python train.py --hidden_act="swiglu" --routed_scale=2.83 --lr_router=0.00262 --positions="rope" --init="trunc" --init_std_down=0.00596 --max_grad_norm=0.5 --warmup_steps=467 --final_lr_fraction=0.0 --max_steps=7877
Below are experts of layer 8 (counted from 0) of a mixture-of-experts language model. Rows are named router (the router's row for the expert) and show model dimensions 0-255. Each number is 128 + 24 x the weight over its row's rms, rounded and kept within 0 to 255. Numbers have three digits each.
After each expert's rows: "raises" lists some tokens whose logits its average output raises strongly, later layers aside. This comes from a sample of Wikipedia text that the model never trained on.

# expert 96
router:154124101153166161129109122092158125145115101139110138125120121134149098094107154106142148102143133106086158153177112156150128096175109148149124110143108152155121097151103121111129132115160131103129129125090092114159110163090137153104118108132152128147129123143111193140161154116152161163123144127120128172159125145122095141134144091127133097160079124103145106155132112130127151167123105083101156102094141115127138163097160098131192122183121135131148104117150124144076118121136129129121122138160149131129136118128181133150075150152149081101115099138110077153092078094184152111120130117131138102155121146106128151106124126115150155116123142130142178139149156153159086101107111115118121137122078146163139105103150103073121111139111146166097123122135110136104100117105156
raises: "oming", "aded", "ued", "ering", "ading", "uing"

# expert 22
router:152144117119155132123158124123167140129108121144126130130111124187165147134119147116124177098144164142127123140155084161082151109131155141137128103148099181111142177123085134120131115149176176077163153104105123110128102132099109129108180132150138121127117138120070131154169155096139145166128099130136133113147130114122084159105102103124128152124101089120082122144123189138101116140117125105099117108116126106142115141084139100159147109144115141144145122109123151102084137166140138129131126120140167118105165097174144147138101115123158091094111137126132091145093135131145184183099150101075131117157139139118134156111124115111115153124102138115138193144131164112144108110116136139145132124115113156168096115134147132080119122141131175176087123116108136121148119153135174
raises: "amic", "imb", "ave", "urrency", "mb"

# expert 236
router:121138104139167134140098104103161123160129098138100144146148130140159129104145115129108146114143106111085085112115144174122146116128152146097135109106115140163109149108145101132138114142161161132120131093129150133146109168088122154134150169139118151116181075126148170137124144116164145185105167127082118129153135126125085154096133108116109134103096121096140122140117149109098099137141115106110146148142121143112150146107110113119143087126144154134154114124150126103081089182114104109142128142150170145096119148150132170133105124068120118074106130154129064154089100115156149084121139081095121110120131123146161142110102121133163131131117107095152151157162110118157106124135153091128174145084133130156131150117136127051114136105121154151066130147108125140126115145137163
raises: "ges", " Listed", "ging", "igious", "ger", "zy"

# expert 144
router:117096110145137102119142094077128167119078119051154124119123069116141115100121111140109135136105143137108127145131096136120137123157137106166118124141121143094134123072095135110141110151125152120148128121114117091157106146107129159110165136151137155118143085119115166182171160114124123144145123154122128147131133113122128180104128118114110140134120092103136131144109157134109123120115091107096106127098160127121128162099141116155144108162139153156149122143146092128104135144123129113132122108126133149111127113159123147145162102158119108092132129149136076163107102134154186145106112096103135119158134142099149136119143115127130158133110129099172254138151126087125084096115101145136125095105112124153112094109152119050174119138105165138100130118109153109140122117120125
raises: " rights", "eno", " coach", "erk", "ers"

# expert 15
router:118140118107160123125132148091164128138100143115148156149124142123147108155089136132130149146133128137115102157155105169113150108126140112138106085161115147131152133091105112127159127146149159122115108116111145098118125127083123165127139143168138147149132119113130141129135139105152150133104103151096144159159116131116123136104106114105131120151110115125118151143148161130089086110126143116098128144088130094125137178115147120123167089159137122116161128117113151103059142139107146112139133157130187092086120136135141168114130118132151102104122115134146093165087103105139163157084163110105113094199157122096153130090101106096164141149082152046155197145119126125120111085112125127103148131081116140159120126148156143072165161125113179136096122131091153124115124105109117
raises: " importance", " eggs", " females"

# expert 101
router:127087107077147141121129108102108136136123089093134128142137099179123143110084116142141161133156134174095127148145134158068101066115135155160155138114098156112119155110091133141179068127110150118136105128150131107152159134125116173139134130146096112123174114125098150149122162089143127157093122123115130164120121151149144154151108121124144141151132084080147096163132160113109084143080116107118137130109144101122125177121145112142135137162142147129130116118142122119108121150130149107131144151164156164121093120139128144089146107109145108114129131124149106136124081089118171185136156157096121129146119107080101127098126091101130142146110136136165200125130132141151128101106120096096111110130126120139123136135135134055155123131099128139107145130076168118122113109113175
raises: "ity", "ey", "ine", "ins", "ness", "ill"

# expert 150
router:139090113142126126150132095127134121078077112105171139145116107142158116134096121134094158178100130113101138148107107152080105090135138143143113147156118143124130120091117125113169137115124165168139119122098119104147104127078121172144097116106122138147157141130107148142183127114118131140139146170135158157129094134129145138154143088118130086124104101090126116146118121141081104125103153128120144147103174120119115132098147123100105100187106127105164101165123109135096091183128134101120118148168117171108144134122102134080128119159135121077119144132143089184107096086136149142108098121108128102134127172121104124138101087118155161126074123089134197125174136114113122110119108118081157112113117131125129133134137120063145129148138148123124151152097144137158138103112146
raises: "ite", "itors", "ous", "itor", "itary", "osa"

# expert 112
router:153101115174161138150147129085130176117084163109127113134151106125138156103105132145140129114131111127115107166120127144069125099146134132141108144178126123121122137060101122097135120156129100122147142122105134099137118093104142162130123127152147166147138097114150149158165106142162127122136132158088141144151113107108136152119140117097127097136135119108115134088137128150114132117092132111117146175101175135118128154113140082104116126163126175139145117134158126106076151171147097104138137162135117141101156137131143129122104116119113099136179131165116079176124120113140140137086099082103143103165121135080147133097171102112134155119106135116147220117171159081125117105109082122130128076123103142146114143142114135067144133126124158133110117088119148164098126114125125
raises: "a", "in", "and", "i", "es", "I"

# expert 142
router:136116131123134146150163109130141153157113121142135133095125098148175136131097142120131160146187120100093139112129155165091126110131111146124118128150107160140126144121089112129141132121158125078148093073090102107135120113115108137091091113125114134174170125120132146134165155085146144120127104126098127121152102131135100121112135092114146120121122147096129104184120130115125112141099143128113122105141125104134129150108161085145145127157140114103145133112137178146115142103161109155120116166132148133092142151153150126112140118124149105058162100146131129140067100101136160138131132112115105090145139110148124123121120126126159140127091156092158238163157136127135101127125119086083116113103124171113096134139148121062140165140125168134086121121141157086099110082119112
raises: "ar", "ere", "ey", "ros", "hn"

# expert 41
router:146149076149149142096127105122118113129121133144145137124136101099168111112118158152158176149147175095126119131128130122113104124123136152131149182142134147109144166108139097101161117114139134102163125148104107125121119070108138134104155127117157122141168145148124156142123132109169078160098142123099144155164079186166141163142141112146129119154106120113078105132109127146112113113108146115138138121086159132147120130105128106107126108142111156129131129096121103092096107153154145121140122138167155144096112137126134141078114137094117103138090095163108142118084131074141117138149140111142136109147124152083136107105134117105140120137121169111125225148120119116109060062101102116084119109090110124142147134150134123082127151151130120153088150123098119152131124161103173
raises: "s", "ing", "ous", "."